Experts of a small language model.
Experts: 128 experts in each of 14 layers, 32 SwiGLU neurons an expert, 8 picks a token, a sigmoid router.
Below are experts of layer 2 (counted from 0) of a mixture-of-experts language model. Rows are named router (the router's row for the expert), gate (a neuron's input weights, with its number), up (a neuron's input weights, with its number), down (a neuron's output weights, with its number) and show model dimensions 0-159. Each number is 128 + 24 x the weight over its row's rms, rounded and kept within 0 to 255. Numbers have three digits each.
Before each expert's rows: a language model's description of what the expert responds to; "raises" lists some tokens whose logits its average output raises strongly, later layers aside. This comes from a sample of Wikipedia text that the model never trained on.

# expert 10
Number pieces. Digit chunks in years, dates, scores and table figures, such as 200 in 2009, 199 in 1990, decimals; also spelled-out six.
raises: "–", "st", " to", "th", "teen", ","
router:094153129140125177151104126097103111122147183143103140112126109080145117131135116108172162140106130111136156136105159131118136126118139123113147074155160100120131107138105086145156130146097117155122100125148137116154122102121124129117127110143130110110084118120148129089142122126160135172134114078118157140179136111119069103091120172093145142163152157114158150192111110102123107189105112154128088129142089102110154124156174136106127176128111113149108134127155125154144111118120111
gate2:153187155087143141117108129092112146154088131138161158133154161131138134120122133109114116121148134107118149117110109116166115153156085129148133129114143131144146136156110141117132174199170146144148135154075099095133147158157160105128158138146119148185119122173118103154139102149137124129113105114144085156124142136146129190137154123113131148128162161130135072114173154147147150108107112140094130088137127158137151159132153136125144134159135111130129176121090140131142105149109073
up2:127121125153149093116122161136144132136131149120130124108138149121148092111123147110115161142107124099161132105147101130152145169106128158131130160166131149122098092117137139085081121119144138093141114119115164138144115113116121106154116090078137115121119125153183149146104164105141138085141118146143119099119071155157123116136185179139121143092140133163107132120136153137170115186168110206172082125173127120091114157149102139104126124173132125120115121135145154133104140112155138
down2:126154117139112108137125138089130170075136126106081078179143152125084177166099101143104146116156131120119130122110105145111139152124128142132178116113112131157117123124165155129100124105095154155127126164115114114149111105124124090161106121141149171132127162128084141119091124150116158138116168158129179174109162127127155153102155078119103141118137123181168107143130160114129098135102091133101127127103102108105128115145111107122117081144124134095130134111133154114138127067104110

# expert 40
Space before numbers. Standalone space tokens in tables, lists and prose, just before a number, amount or sign, such as an 80%, | 37%.
raises: "ions", "193", "196", "195", "202", "198"
router:085127126133107123133140096122119138125070135113138110117108105064121091125109151136128138063104138110120122149085139143139138180119087139181157158086122166110118129091122091118132145168106138110133069129131146112114148135124125141152094110125137118112064143135089152071127101117120132129142089141166132123142126110116102070088135157117144154146149171106125134143130127084131117143107133109118101128115120144098119106102130102095157131171125137131175095130115116112115148122135164
gate1:091102131122103109125136119120113123099088158111144168133099128126100045142113104154170131106148159111111123116100155136112132100122142119140109181104090093110130103123142085106159129146107127162118158137102112095098085167108140119127118160121139134140097143131132128144122115126171146136114129109095124089147160159114106115092119142084128135133130114123130089139138117086137119154149135118086090108168134189115151156117121154161126129155088123150141142179126087107124151109079120
up1:152115121114127124139155127131109136098102171104127085125101104164098089191145096136180155116161177120159149097110120133110101117160087112102142159102125098086127094118174145093138160150089132115116163169123116090129119161112135136120159108142108117144119171149126128113115119169147142155093150107122130121167157184124139126092168130100150138171141126139138142131114129106109093121128128113146118104178133159124152143117146134101136139155130122124132084178126090127104108127128140
down1:085111191105107173126101061153123116120157107134112142148142121114182121097145124105133101110121060143125145105102165133130135101100127134134141153180141162135156122113109128155092120184139137153133124107132128136161142141149137119114155089137153113105116157086139180164082143155141121130106096099105153114133117111145114127128151136181142112126141162085117139139149150114150172100134093123167127120147144131148111134111128145105095118140143110133117152133125150116156179130171127

# expert 35
Prepositions and determiners. Function words inside noun phrases, chiefly of and the, plus for, with, 's, their, its, as in Date of birth, Institute of Technology.
raises: " the", " a", " "
router:125129107127098123142130098128117138157137123135127143125101167114158128131091109135142127169174125104065119142133099142140115159184089129131136124050128170116120114132156090146132157164083129057168152135118101107161111129153111117141127137132137133138128148167138114103122113133150126118126125151136137105129123131148132144145101142141105119150149090138122109115117123152118113135129144136113065104111121142079123111130108086085038089142114103117097129098139140098158112095113140
gate1:179091101133098111127135096138097126109135147137078108099110105110127113125115112108144107102200077112094098119067099153122096105128122150143146119114088120150154141171161094128130140120116131123123125090112110151152118112120134125115137180134126133130169103149098130107165119086136134157126154127158155147101139143159140112097093142157121113142140135124082117126126158134122116146125166125123063129147129114079146094141159096106144086134118106158119109149115131113169107122095088
up1:143110139096145089149119125107111161163168118131142123119090130135117182113161130119113155121106132084101119159126121109144151121141153140151106151130087138139131109114116180132167162111136115126182122131163148159130083136151140126113113146101100112141126125123110111157132141132080150098130106145127124159122117165126122127169159098103152138070097155142161091111098147132158106152096140102082149145157126140103114140147164138180139129096067127113122071130118121096110112098091128
down1:156128119134152094120146141144139103101064095109110163179133150124139101152142139134064114092118145150129139129110152150132109128150153106129092139150137131121132110124152136089142094128167118136134102093095109082145144139109102115115115091086101158131127157131160078162129098122114147140128099091106177184120102155111139145141159108130127146151145150109102166120118111090107125079147086140140163111156162139135158143124107143168115111152140147132099137139157125130075102101143121

# expert 33
Space before numbers. Standalone spaces before numerals in tables, dates and ages, as in aged 93, Route 125, table cells like | 3 |.
raises: "197", "196", "198", "201", "200", "193"
router:117141122140116116125133102122127142137090141131111105112098103079119094125103149141119140092115122107128109163086133138138144202119085134151167154076114170118117118083135105115141150145089129111141079124136142101135155125123131140159097112123142108118084141108091156067122103116132111100140102141148137133139126104105089062084122162123158142141144159096129138137121115079132107155119156119108110145122124134090121114112152099100158123182122145138186107131124116107144159110125163
gate1:132124117138089088188174125116126116147133138105119091123121073094107104105113156133115119122107112084124153174144126152138097161128072136119126168143160123102143098152170130173133145120117127141162097146122098121061144108126132110151120112106103144149128137131122131095137132130096138126112095127175139113129152107122154099098108095169138144137167143158119102149101164145157139107087121157165117156106082120117147107153125108118182148136104112127186140121128111149124143145157123
up1:146133093150153123122092108112141130108088149080114139137086168130121145161154104135155181104144120110155100087094146101113192130096160137154140096099103133141112141079112164107114137131115138125121103110124167131215136152139106153125112106167147098138116113143115147091135122120180118135152148176119120114179126126142124158131155135110162128112141111126117135126152119117118124150126167084089162092147143110119138134115151132107093087149143113118112084149115142118143129115149137
down1:189133139100116084157129089126125122115126123111127163091135142155143051129123124133095096098121122102152128129114176112130131134159123123108128092167138118105142157122127137173128132120142129142126173174114139144108114125152134097079119168123120150165149151144123101125161114126101109115111140137092126116118136161155133169133126148158098125094134101159178086132118159180130107138114146077116111128126145118112132102157145128125151153074094126111102178134159128086120097094130107

# expert 36
Foreign-name word pieces. Short mid-word pieces, often accented vowels, inside foreign names and places, such as Guéckédou, Béoumi, Bijibal.
raises: "ver", "ven", "ew", "den", "ves", "ve"
router:125124137111132157133117143124157180145146100152182086144092138072082155128140149134100139072169147128147099117140158090088105133174134135086105101100150118169110099128108123136155120139119127135149144153159076108143090122122120130127142142181152132135100089116083119121128131114148112147128138149098104147131115102108121093133107127091114128165104169136100128097123119156124100126128096130153143142084117142135145133109158095129146082119091166131144115121110145091180124120125106
gate0:110092137167153077096118118091147127088129168160153132115123108130107102151144148136084135140150145135114108138125170148115157167108157144152119141120138107133111117117116156132114107100160139122129103134067096099088148158112121189104084139153111138091106110134116163118098117105114134119138151099128146145129129154127108127118083142120138167141091167087123146136154151159128134101114146122157120164135148136143143109146124153123134119159127174133111131102134134086121201109103193
up0:142141135116157169138098142159100128119096143102154174141087083143123135143076147141127131119085091128099144138154142122181113139113067130153095086105118119109133128123160166137129121099134120135142117118144132142089125149126156133126138111137135136143170170134130170120130151152166144124116125168173111138118116102109093115165116118109166136120140123163133122135080098107139157154119135093145123161120083148173151146088108143101119115104177099129103114123131142130134105146094199
down0:145144161131127123056113183141129162138128113166143094175148143090154079122140136110112131132131138134143074163150153131103126109137142131060128136112110097116101147157168125134068143134126131117137136100111153169148129140141150137120132119136145104123136144110106131160112137134150119132105089129103168142102113121157161124082149118175154123100117128136176145132138055115118106124168122123128088109100160123077159102123143150119106110111161133159131119152147145142119120155156135

# expert 55
Closing marks and fragments. Closing parentheses and quotes, unit km, chemical formula brackets, and mid-word pieces such as el, ar, ly, mon.
raises: "ain", "ite", "ric"
router:133124097141074148154109100126119140113136131131147149116118097113064145140131134139109109105108131125133117123146075114121126139154158140139162122108167127188108105154085142123130096158147075108115124137165116116103149126137115122111129122147136119132119143108067148130154133145121109144171133102135098131115140106069107111138163127127130141152092081105111080112165157092149130104112089124145130150077088137157155120118151144160080123136140125110141173154138097112102102174157153
gate0:137120076106137105162179116117114149156128153113143080133153124128163151113119140096100069139145136132085089078139138109106158136119106143123097068116126138103113141103146128104112137093175153157164108139117164121151155148147125139101128123093118149099106144111112132138132155134158125142130130122142141137132118097122131150116144072145097116120161175128156155136116162125178153171112136139189107139167125140120102139119138125139139139124128135111139095129157098150083173106074116
up0:163126126119122116138135151102133100155163119107111093144110113141123125116145145107104068103168116099172050156138168144102127159126147134084116140098126125148118104151153131095116133105146145129142115152118124123158132124150165172087110149113098149087088173123159133079129143151158130130085133130113131146134122120115133124147177050102119099153132177141120139098151116103162122142153097139142113150096154143151147162114128145118166141125105108138148124138139124136141165106089126
down0:131148118131166140139146128176121105143134180189108085114149147092164081115084091133157134069113104155127175130101172150154111147134107116112144131137120136101162134106169101154139147165163128145139108059102113147133095158119117151106091083086117124114105118126114123123147094128120130104148115106150141117114162151151104157098130136127101140203161154122125140155118162126112136134148132126135124124128157118135129082102154138131110127112161159156132149118118123150144128135121136

# expert 3
Prepositions after nouns. Prepositions and conjunctions linking a noun to its complement mid-phrase, such as role of, Academy of, test for, Titles by.
raises: " his", " its", " her", " the"
router:138134119115125143137125109112138122134176120083125151128084128132160089126114080107128105139107131114100109127140119138137093140179138126213167128087131167120121121145174139152126168128091120097140134118134124104159146104133093163157123108105114144189135150154142116133121125140120074086106125107122166109136121114084150123118126147141109111132097130146127160090123102150110105147128141115155117081101127151111081119110117093107099147124123081071095095090120143118152110145136112
gate1:102093083109094118144085049152149132130140137084100143121086137109135101116088064117132141132118147116147117115150107143108142124152129138146151129117117083076128116103146113150119134137154110120094139133109183057145105160130155109134125081137142171123109132152129088141110141126114088109179143099117117103103132116108139098114162134113097143130156098121113122109150129154110115152127145150118134131136161126130109157127139145110124164118107162129141089139132122056141122099136102
up1:078113110086059129137094105207118134100130134105089124152092181122128090150132104083126110151112145132159129149144141120076113138107165125128120137116124113121148125119078131127139148129180113124109153151096154106145124124140134111105163075150150170131110156149144135169107137132137105108169137154112099128108147128111111117151156140129140104133181113129102126117155092135135134136146090123147140125130147140121145169124141145126114140087108141141132132165117151063137165138117094
down1:144163182097135115122135143125093123113113127154108120156146122147109155130135123096118084105159082133094153107143125088151117126115114072143092121169143120112144132111100167103158148150099117149128138139169123141124155119145113129073171142131121111106131119059120117169121105126132158120130106123108140113115147132150152128102122074110170115146156149159115117162123111135122157159160071112126120134099163167131122127118131159137125093117141130095093143152174137155080153158099161

# expert 41
Mid-word letter fragments. Short inner or opening fragments of longer words like Un, Pl, ol, arr, as, v, mostly in scientific terms and foreign names.
raises: "ivers", "ass", "ink", "ig"
router:118128137117149182133120156110097135118132102109178130082124096116107153132151131137109125100130114115119082149105113045122094129144146141120107096116172100158181117135136110118178125141135091132126121109130141095129131085115106101099118143144145108120140149106102162061137138150134153141144136131146147122157132150142128117116135165139119116184113168128116137153148121155114107131111068140149157172122098114124112145136148143108101132140125146061136120175103122110143147090099102
gate1:114141096133116133093135126103117139148147092128136131132148105119167180125033149186146113214148124099160084126133118159101128112134094139090153121091115114123138114145155141141133124116139129120123115107140132097159151146127154128146138161112148126121179126120135126109108086153135127141106138130137112121124101131148106084093146109132100132128149157082112150134118127131156128137138102106090070110157096161093118171084140123122116119150172161131129118128109118125171138127117151
up1:103078109131095160129131115151123143115103152146166124101095140090086103148092126139146153119094147099142116155162173098154093109143108102091153092135083111094130140166103170102120118123114127151123109097115132110127132150127150103112121165107093143168103146143151132099139151144125135179092113135104120153114119131171099153086169120094107156096131138175151140132168111103127148141174142085110147120127086131131099159116139115151106127150117101126093154133150099104159130130133126
down1:159116173119120144125136068116098137113146110144100125126108096149115136116100131129162196153112153171116105143122149152091115091085142129134112115173144116138139118089122138150099166141132117148157111155147111130141171167158151097133131142096125160089092099117159165125098132111090109130129105152145155118106141105174152150107092075113169147107143123120144143116140120159138128158149143128154120124172136127072103122128140114113146163131150143114145109126164133134114124164160078

# expert 61
Countries, months, dates. Country and nationality names like Germany, French, United States, month names after day numbers, and digits finishing years or dates.
raises: " (", "ian", ","
router:121141118181125132130078132121149132118137170126144077087077124120075141084112100109134134109108137113127116101148112114135138153137097163137142141117126136113134128127098103114129133150120088083117135107095121130132175100125118118131120165148143081147113088118146148115150141077137148128148129121145113148122151100117170132090155124079108144131074141088139145080130115137151125128101177154113130121097114132123117155114130135102116152136111119084124140098213108126133074146160137
gate1:146169133142131131126144110160106113178138145112115128157127161080140136119136137085142136127145169097141072128119115111126120162171126138148159125105159156065162082085131146139146122133147115081164139140158128103129114151096098145133090127172118110141151136128117142070137096126151145142129137141113131120112132125111155130163139137135120151112137121107133136132158134160171089142137100109152105141097145130124147138069142113131094108113147074172152100141084163135148100118112075
up1:155118083177120083107109147125161148129144150155138141083124101144110063155142106142109155151139159123149171124111131110140134141132136073090143127129103084156130166093158115131141143137123098117136095138085084167105153087117115175162152137123151131119099107120139135137151109137121122142122162101157151151117096160099080139099110114148130116150093157132147128101104115111111117112113152156127130085102080135113139131164100159104123132156139123110162115105157112101128123142167155
down1:141114113180128125139121139115181106108131157168111125135125151154172144109136122125156141167131113108149126108146144102161115165111148128098119152151115163151112127077145125143109120069121102128111099151143149137110176093150133174183106181128134113155136124121170138177132081134161087080102104097109145112163141128115119157096110129137177123131117136063163125092115142139145135126115126133136173146119165135145131088158156103127127106149132125119139125158119124141134113151092138

# expert 13
Word endings and particles. Plural and suffix pieces ending words (s, es, ers, ors, ation) and particles like up, out, over, through, as in "up to".
raises: " to", " and", " with", " of", "side", "field"
router:131149124157154146139124140103074185125143134110143096107166094099136154124124106134121137128122122111131103128125130132108131132157139133143128148098174114143132102118098143169152108121122114152122096115147133140121109099138060192106110157150095146081144158083083141099130140156185102086140138106144118115122174137115135052109093149113125128125155085117150118120119133151124099162139101170167145129132132157150101126128132118107142105114123131143142084161131074147126106141114118
gate1:106102085153112107133101135111114135126131107107109164128160135113093106131136072121157178153145119102146118102172123143108102136138126146115130152120154114139128089126112107166106144118135144159088127158096113115115110186161096130146129110153133113139121141094096149111104117097121151102124122114165109101116126153092106121121080161150146158118165125092159091146152172129136144115146128193140101081140124117117148184139109131157138108094109116165148102118163112091117083126115093
up1:135110112147137124126100159117120120144095113083100151129116144153130132124143110134150124147131110156097147110154134093129153097182143124074143110082135108114148150172129114148169106132101118177142137178080113082153144158140114118130140134108130157172095118088156139122150135124120128114122134123104110123111110079092153154142111125147142127094153099083156124101105159080119138141115169112124138122079156103183108174107119127165118113137145099114156132158123097104131119086137088
down1:135129073121126076145148129158127120102120125082124099100179146122172117160097110129110098081169129067140075125137128149128156141120128141108145117125139171106174130103153156138075114107154123127131117074118082108142137123154125142152107152156142130106130140104144110149110135096118120102106119126114147159127142148134118169134091121140160112086140125137137090128129128177117153110145092158143094110116192132113127163138099098107142120119112116164123147154149173159150115132122140

# expert 50
Months and date words. Month names after in or on, ordinal suffixes like th and st, Year in climate tables, plus USA and year digits in tables.
raises: "s", ".", ",", "o", " in", "\n"
router:129138110145193142154141177110096187096123121129110138118096089124113100124104153133195095119141142124124142127122117121100112137159115140111180141107149144108144183109088104111108128125120125086148087117125134132146164130132110123147109151122151103131096111094115159116164113113148107148122123150142170127114149125115129123083094119134158114112113108105147137101148114121171132131117154161117127108114114091127098144114124149163155136122145158124154145138175069135170056125098137
gate1:151108131155139108132129131147138107127108114145123135130142159107126103104130148104127115100155152169126145147136057148202135118159100115136104124165103163126132179099129152124123138162090110171146170156127145153191122146123126114126099116134126110149121135146118095184152124139133116109181140097123109139083145107127177150145126127135129112129134093122164148151130108124091164117116154131130089117101146148164144101144078134149165174109127114117123174130158109130080104106132134
up1:095118117127138126140140119133083149074126169116142121148136159159133120112133199130186164141168119139110135141147131131113132097155110120142121130129127164120153163106118130064149142120126146084134117164153127139172116144141161132169130130121127130092149150139118097161146085165083105098103124146121150137074087073103137150127117130144145112140119129131108111122102145138121091142157136115125141162132100132138154112191137133187122152114159132058146138124115131145105116121139115
down1:149113108148137153138118114135122169118125143131146143164087128129139121157149110149138149120096155158144093133154159127169092128156104148142119141110137093140155093110111126132141124143178149104117085130095126141129086143164116126095125132193123084148103135129126134121090155169103062126102130106144159146072100103141121143126089140101122107106097102158106117129128141138159135116131121167093073101150135102138126157139112108125140136099161080147084091093149126117117098121169138

# expert 53
Table row ends. Line-ending pipes closing table header rows, other line breaks, and common adverbs or determiners like also, first, not, more, the.
raises: " in", " on", ")", " and", ","
router:105130127158125148145126140086160153126111156114146170109114150110163123143115135140104099151127131122108204127117131098104146149134123117121137127147124145118092157089112115150118078142115106132156075136125093103182135115159126142074128126136140123115147123154095115095146095160142152136115124111163135117144134106111131137102166167076142121156141148108137132143163172124134131159095142174141111145122137125134064121160142160105137147115147188110170151142096128092149134117155173
gate0:119079132103103173125110136091129113155134135178123144098095129113128101124115097129090107128119087126092157130137111121130152112127130180132105109142133142102116150105104140141114102107138104137089118097107145058147149131153128185101100128147121121108122140110148134130115131177190103127120108106138097158169157124158129128078134142152135093115134095156104148126137171140088116112064089138139164140114108118145105122152132102131167167083096124124124094125123120134136103108139101
up0:104140108136110111138130141165123150106100089090145149132145100132085138092141156152177157153165141127124099154107127138132093137120143101140113123120106114191124085158117117140156135146131153108166134167141119213094125154106127097126140106117147126128128158129148131134139131090076140113129152157129166138092103147107131098154145144112127162124127136109137138150110095108170146151178193127088134166120128134093162157109130127117082131147166129125091123145166116112140138136123114
down0:164125118162160132106147099126126128122119124122124153085135118119140082132145195137123120120157142090124111144089125123115129103131112121099116116145158103147117112152103131180109143133161172090129161164121055127111094130116130120071105123170126147100127135070128115080110097169116154141145133104112151119128147151126140096155107142128147081103127158126148148104145114117143124139122147085096124120169104127155115124127188139138106171157141156109102120131160108141165089123131158

# expert 57
Clause-opening prepositions. Prepositions starting adverbial phrases of time, place or source, often sentence-initial, such as From, In, Among, on 8 March, moved to.
raises: " the", " her", " its", " a", " this", " all"
router:136155126152128162137087086107093149117167131126133142151140120124157098099113105140153114131125144121105112089110046129120079136133158117191177148129124123118117145151128148121137117156140120128144084104142112085159127093115107139159090086112131126168142121104121116153107104130131100152121151091119154074140132144111161128127111118136108100126126159143149178095116115168131143117138155176146075094119135163099116091099106132136131147144124072133103134143120109131161131117124106
gate1:113164197135141119145098110128159146096122150123151107134110099140121184159108146138097112141114133089126128112112046123095095151172146122144129200116140115122150077129139169115116115165109128125109117097153108140099159091114117147106098152143137137109158133141153130145132118127159117154084137135151136086116125110137171105137141105092137123138139138110135141126117136168166102118156154123139131146126143140125107126161149146138112180198147130145098148136108094139104115152114145
up1:118146197129125106156137114102158149100128144141168099139122104144123152160087165143103116163131114104128138124131052113126098141149127119122133191144139094110151076121146182101118141134101104119116114110157105136114170079119120152087099142148133136089148145143156148142126105124133117152069125132157142078113117123137172113142126100100116134106138141115129135122115108132137112127147142112131119141140132147137109126180149158139105166193147134153089126131128086149101104145119154
down1:154157133141158125128096061118123144147167109139119132131136076142141082110086140086122106098111097117137114105142133106167074153092113130105127132179123125148132122108107131104100142134120144157130138120085114066146173156092132118101118113127113130150099124103125129109103127122125128143095129176107129108111085114170134156143127111154124134094091122150110156101108147137096150167169106121124151113118121112158149100116146090142120155160123136156148144117072125195159121127136133

# expert 19
Table cell openers. First word of a table cell or list item after a pipe or dash, such as Draw, TKO, No, On, San, and math tokens like −.
raises: "h", "k", "om", "ib"
router:067116123169128150132103124123139139116118090125159101086174132019095162094118124117129116114129109123145145125104148093116117131147145156127165082127142114128120162140134101134173148165110102142120089121176119127134121128120118129135112151148123111135122156121101158102141111127115096186178082145138130150125129115127128119085138139128136124121113129118131142172137103142126153127121136131172111106106099080177119088111132105135096145158127119136108091070138114133126139134103144
gate0:101177082138101136123096117152134129120129128135087116103141135109126129142124119161121144155121122102146111088130150171108120155111093165096142082120156113126112134140147122128151187126118080111111122130121114095134124126130142115126146143084127128078140166175133129104097086104127072151145122098117119155133133142103090179150158146107130122145131146137121179107130148096140133141131148144111115145104072108127129152134179115093112123153185152104110091143149138179159120108175133
up0:112086127136151131128151103126151141108118140094145123145090081153135166125144141118161149085145135131106144144128106092145137110143147093109106145160104154143154091134119134135128085138154141140150157156112148130129128136136118146144108095161148144174110084095101130130157150132106162073132143135132155069145099112159156080104150109167104120132105140117155090153101121109093136143089086133171135145145148116108155123144127121147133124113079143148156188108098128079114169153128118
down0:132150129085144130170119141151129109133144097148108107130166123138139111125110120126067141145166133102136108150144115146144134061079113164136145154117165122128162153143149111124123151097162112141121135162091096120154113140098115091151153167139173099145101095152124136119102140135154148099099129115169094149183145118147142118140127156130156164112069114154141141170143139102142129123148100097126167150152131146098098128146117116169085126136114139142085133105158126102123104079128112

# expert 51
Closing punctuation, separators. Closing parentheses, semicolons, quotes, commas and table pipes that end a field or list item, such as ); and | cell breaks.
raises: " it", " see", " |"
router:130106125143089107161088126114135114143113135109126136087084083141100134140144123092114131110109124116118173138129118110107129168159143136099143145135144119130101126106125143115120120130123129111111127147188133124100172118156087190091111157118151129120102149143097153146137110166182173074137121119147102121140154069100130077105156106090151144124086089103132105134123116114127114121126115095143082130114142118137105137118131168141084156129166147112155101075148136127154114128169130
gate1:130113133105078146133141117123171135113132170128149134125146138131107125145136159116132164095123160099115150153115089103170126162140119118116182149100135134146145096136133085129129119146145095135110109089134132130111137126135136155095121128145158124110110139131109162161115100100170116127133142086135109133110142122106136107182111209148133163147076157136127107116124174110127119103082098118125166092088111143147099104088133148145132121169099118120091173103169142163174113109133118
up1:151158081119084122170131119115112127128084138102109173167131139149184107147137111152106123152150165119062109127088116153129164083136169096116126134117123113091129164107125141141121105123137134107140115108136100086113155093129119116115125107114161115116117149106092119180141093107140150144131136108120114093099123148102139131125125100110154141087158123100165127138128140099125141157150086130114139118150110177125158120147103182096129114154157119146110124125138135100135068126175163
down1:127127084138126146084151166161138085142113119154108157145149147135120115158143105121168131143129143131081160129136129170135153137180171090150126116095139136112122163126133152127166136120093136152084125149114133116112128147131131139151119134137119121105118114140071094157143087086105079118145153148142103149137166112084165161114092144131203138145105104098162159098156150121138144150160102123122133121110070134122157117145090127138113093141142146149131133099126126143107102121090140

# expert 42
Line ends and infobox fields. Line breaks ending list items and infobox field names such as Motto and Phylum, plus words like first, highest.
raises: "-", " in", " ", " on", ","
router:135155112125113096162129140115148156132123102111114118113119123111112104123106117104112132163158143126123143108097122133096105130159123130096110110112132111131140154065096099147165119171072088145143109141155068107127135134149104112103108178142104109116137163068087169130143102173120102112174127098146114147140143082132168127142134103159093143167137118110126168125145133125140094196122149105151131103138120123149141151161138114116101164130108146093156135131120129093130137117174142
gate1:156106108140116169156133103135145139104129142115091091150119129154150133168128137134135122133141119143108148134173147126138124075142151110123090105127123104182104168105157140162156145118146118147132111149155116137111099181175095173161121100094121141155145157128142150121160089154080109176128150111123142128163174109118088140136138133155144118155124089143148123127099099156113123153126155127147142069090136126190125097127115135101093174113140148117113106109107118131156120130157097
up1:135156133084115106114161125119180123110125117139103103152104142133129122139098151089182124094129143131152111184139129127095110120151082111155111130187120120129143156087132119159142127094167138120110162126111116134125172158163167114089143099171185159127116118124140129158151122116112140082094098120126134137126084146134149137141129144167118145160111148130122122148121130175160098129101082148161154140139117162170111141137154127129126180140154114166163174123121108136108129129115139
down1:180164074105133093104160146157155124124094136178088160137114140140126107131136105117154128136122145144130114117131140102118160127128121133149136119130095109103082137089110125124151106160166178100105101163098096115072148099118145103104129177142104142155081126101099098164155136132116098118131133101154139133108111131128119115086158140121146127153110110116117141135123118123129143103058112106112105131159166122115174115116119124161081190135146137127163161109142121144144129135147154

# expert 0
Dates and ordinal suffixes. Month names in dates and ordinal endings after numbers, such as 3rd, 20th, May 1989, Dec 7.
raises: "s", "y", "ed", "el", "ing", "on"
router:135113123158137142139139171129121164143131149139139129112095112095123123134119098129123113118136107139130137148089148103117094144139134159116153120106159120121143152117120115133137129158128079069124096117119130134126112132138099121166129158141120125086095089110151123107171113129160127139121095152167118174104150164084091128137092125091155111156127112118145154157126131155143130111126144184148116152127051097116118141136119103151114129140147140112204139134169097111128063079134078
gate0:107135146135135124139134125137134110097105107147144146107152143129119119101115079212130082124106118115107196136083147135097124150131123140105108136147114123117165150146184152133147080116124105112132117097103120105139082150118113141107127150134124102127132137121143138096141134194130116123095134095173141165139178146134098120105117123111112160136068130150118151151182157130143151141095173154121122145127140132136099130153125112146090157147103170083142146114115141102142155095134130
up0:150105097115119130128131155133093142185149150122138083125133134121167133142156126111150161103154115126156128118141115132143111147138135132099140151156180112141155157114087139174108151158158133117132135184155126085128168098148118102158107138123129137106127118178120091123156075102129165148144086151107145127109106137105143136152140111116170102139175108101140151111122097131106123117129114078159159114135164108120134147166153158096144069090135079124135140129116134160095105140127157
down0:175110072115158089139131119114133107087164150068104129119176124151137126113102125109153104146120174089134131113172108137141103146112119095094110109101102138160133119098143131167112133103101082101124131150160130140121169090127108142126118123166110136132129080166114138123151097067155115114135103108095134107156099157120145146131150140165151157135157105083134079146070104148115111109144118136105151117101148111131184138102116119118112112121160123150138106129121108115132136133121126

# expert 47
Sentence-ending punctuation. Periods, commas, closing quotes and paragraph breaks ending sentences or headings, plus decimal points in batting averages like .318 and .000.
raises: " Other", " Later", " After", " In", " Since", " This"
router:144135110140150141129124122123144125117111115132118132141133112108058122119135119139129145092144135107124176119109153138082083142173127150124146119128116145146134129111108122146122078104123108125108081166129092145098109114139114180114114149142082145145106156089137132148139122145185146081122096118141170118112146093104094152115155159160126146132143095122145117111105154112207123110119110119129130123142107120106124096184109145136128147147117179123114121105188092094143124076162132
gate1:141127086152134135159104151104143144130113163106093130148131155169152123117135111119119123123101104111149140147096122146155114107086113105162175123080109157173098111134140098126111140126139134159167081105154100128116138102155121112141143101108073129145139133092141150172140092131183123126120108150121164125146132074139092124106115123083124105105139121128092126093121122157113091180126140118115116114117097145116085128144115147157109202138119123123117131094093117085109092130141107
up1:142166098133163147122093154120146116118129142145128151150168151115098143119167167188151199148083116121078137156126149129133175110112136132135148096136110147130120119115123114123116145154137166143172107157149081109135125093134100136097151092112117117154147152122102099108094132128116084133143123150123124149183138072155098141124164128157178141115143114113142141124148129135143124156112074120115141125142152107147099114116148162151124172108128101127082143105107133094124118168117108
down1:142193114140149152128120148120146118126129183157113160122122172123164174163127149145130166117124179129114143124126125098149153133154097135142102132103162135102093168106132138077112164145127142135132144166158129137157130110118159131136106100149100149110132115146122150137076154147102091153110113127142122141189117116114162120173163153150176149111099093108172101119129165117110133094105124119143119146140117151149152114158107112114122151099137093151145076090155154114146128139143106

# expert 34
List conjunctions and commas. Commas and coordinating words joining list items or clauses, such as and, or, but, &, while, slashes.
raises: " while", " as", " but"
router:121096117125109118138118135121121113100080093048134130096129122146122134138102130133145124087150160120092114131164139078119090127125129139130167141081142081108167140137113116141108129088078114158179147139146136135133145139148120123146124127132132120087135115135090178134132132132101129113130104102120186135102144139120126136135137160106101179108134099111132111108122110136145122164119075127125148151141106131116139134118170102096108126122211165112157079149156146104115125094136114
gate1:170143083148107120134129109130127075131149168132088120121183128098136127109085153155115144101140148072139145111131134120105113101116097133114117156065166120121148107155129143109112164138119111125108131105132162120097088120122133117101135163145125133157133114141115145155149101139166161094129143109130151116117131170112125160125091159119112155081160058110094154132116172118118127119096143134125093127140174143117153131131166157155151117117121092128170153159097126144108093144156110
up1:161135109163108144100140120144113103121126151126099129094161103093137130114114133110130136093139164043163159119166124133078114120131132144103122159093159049113111121139136173099144118169101140131149104116128162133133073127087104130094163137134145159187117110140105114124144131179145132117126148110135133081098131148118144153127118125125112135096157097105101166158126119113112143132095138126140102105133171133086162143109129141115158138141139098105131102118130113109090137111139118
down1:150115163105094129133106145109117106144095125124153134156128125106134131120156168143120131167134093135137129121126131087142190117139154121125135186150104099117142114129131110124093161137174169100133111149122112117182138126121161157130174160095089122138110119108100105108148143071130150152085077095106115120167130107134189116112171120163099095128101097137124151115123118114151153094136115152114121109153159121149100139120103130108125147132112142135128176106120127072105117153093152